Experts of a small language model.
Size: 11 layers, width 384, vocabulary 32768, 83.8M parameters.
Experts: 64 experts in each of 11 layers, 96 ELU neurons an expert, 6 picks a token, a softmax router.
Training: 467M tokens, 9987 steps.
Below are experts of layer 2 (counted from 0) of a mixture-of-experts language model. Rows are named router (the router's row for the expert) and show model dimensions 0-95. Each number is 128 + 32 x the weight over its row's rms, rounded and kept within 0 to 255. Numbers have three digits each.
After each expert's rows: "mostly gets" lists some tokens that are sent to it at least half of the time; "comes after" lists some tokens at least twice as common just before its tokens as in all text. This comes from a sample of Wikipedia text that the model never trained on. Tokens count by the router's weight.

# expert 31
router:163083145118142129098129133137142092174121095149159124138101156146101174143141104147101177098119136105098168044096155100196113145065111074140151172106157151172105196194143134186078156131144121151135199096113104166099125114139093143115116205102108097127091190174153141132108149094132171077
mostly gets: "=", "= ", " v", "- Genus:", "- St", "- Genus"
comes after: "\n\n", "\n", " |", ")", " |  |", "=="

# expert 27
router:161105173094199080152123090142141129108170159115119169129142105145095100089123153120086102176126162130164129182087112174111154098124150128116138062151085057109126176147130067134107197094155108099111153130161148128105148090137124151159078106184129106091138148139125138174090104140122172188
mostly gets: "–", "/", " – ", "F", "_{", "\\"
comes after: "0", "1", "3", "2", "6", "4"

# expert 36
router:168107145106170130078115167173096106157140140145130152181075155168149058090113122165109100135056170098193115118121133134169101183092193132115173116158097161163148108121207110088052115145096092191146173192121170111109130116157093177089139104142124205120105213089159111170097151136101078154
mostly gets: " their", "100", "ib", "52", "80", "51"
comes after: " | ", " ", ",", ".", " (", "| "

# expert 50
router:118082120146097117114056180109209115174150131138096168144216095185099150167164137109103106085152153124167082123136123149093135090090110145090218182129175140156100147143163070182145184142091160182127073151134137111055128125109095121089163139150106119129103175071168145156067108059137106183
mostly gets: "| ", " for", "- ", " with", "In ", "|"
comes after: "\n", " |", " |  |", "% |", " |  |  |", "L |"

# expert 23
router:086119146070159178163158133122168140113131069168146151212170105168155103135143129160136140169132138107170150133129187108077189165195187102121156133180115108166120150154183144186109168090127126139095098109139191145122100104173120092121142119145110132072119110113185076096110110122143149108
mostly gets: "\n\n", "\n", " also", " However", " ", " plant"
comes after: " |", ")", " |  |", ".", "==", "==="

# expert 58
router:122108141129147108132093122114095107191172137175135155161092130146130093126111081141129148128082181077163125073091147142161129142090167118119146161182101142162109128159193108164113131128110148166086180151134156141138106091173130196091125175171087161092130185095195130165112150144148099123
mostly gets: "ation", " support", " return", " water", " During", " location"
comes after: " | ", "1", "2", "; ", "0", ","

# expert 14
router:157135081103191097108216102112127120106116080125102177132087117122114157122096145145135167194140132193072153126175150124149142138197111104090159091074168085087110123173159179060135117101097172115110093094160151121171100053154189078088107194086128135139121132126101125165122089121162072156
mostly gets: "000", " in ", "010", "In ", "020", "016"
comes after: "2", "1", ",", ".", " | ", " "

# expert 18
router:134126163111104091083126118135118053179161124174146113151106091168150108136105064109126198148060140074156111121121105144121138132121132119162087135171096117173126190195214138104125155131075156131099168143132149113140115070143127146098139150140095128138117166098167156137070169127109148115
mostly gets: "1", " building", " thought", " spent", " investment", " Alliance"
comes after: ", ", " | ", "| ", " (", " in ", "–"

# expert 37
router:149092113164156160168132160154104144180118110102094125116145102156112112094091072136125114121109100089086140139138085130067155147106147154146114121122140113179110111121087181111142085149119113120167055061135093177116128084104099075091097144103211141124189175122162161155128158087180137087
mostly gets: "The", " | S", " | B", " J", " \"", " Y"
comes after: "\n\n", "\n", ").", " al", "\" and", " Order"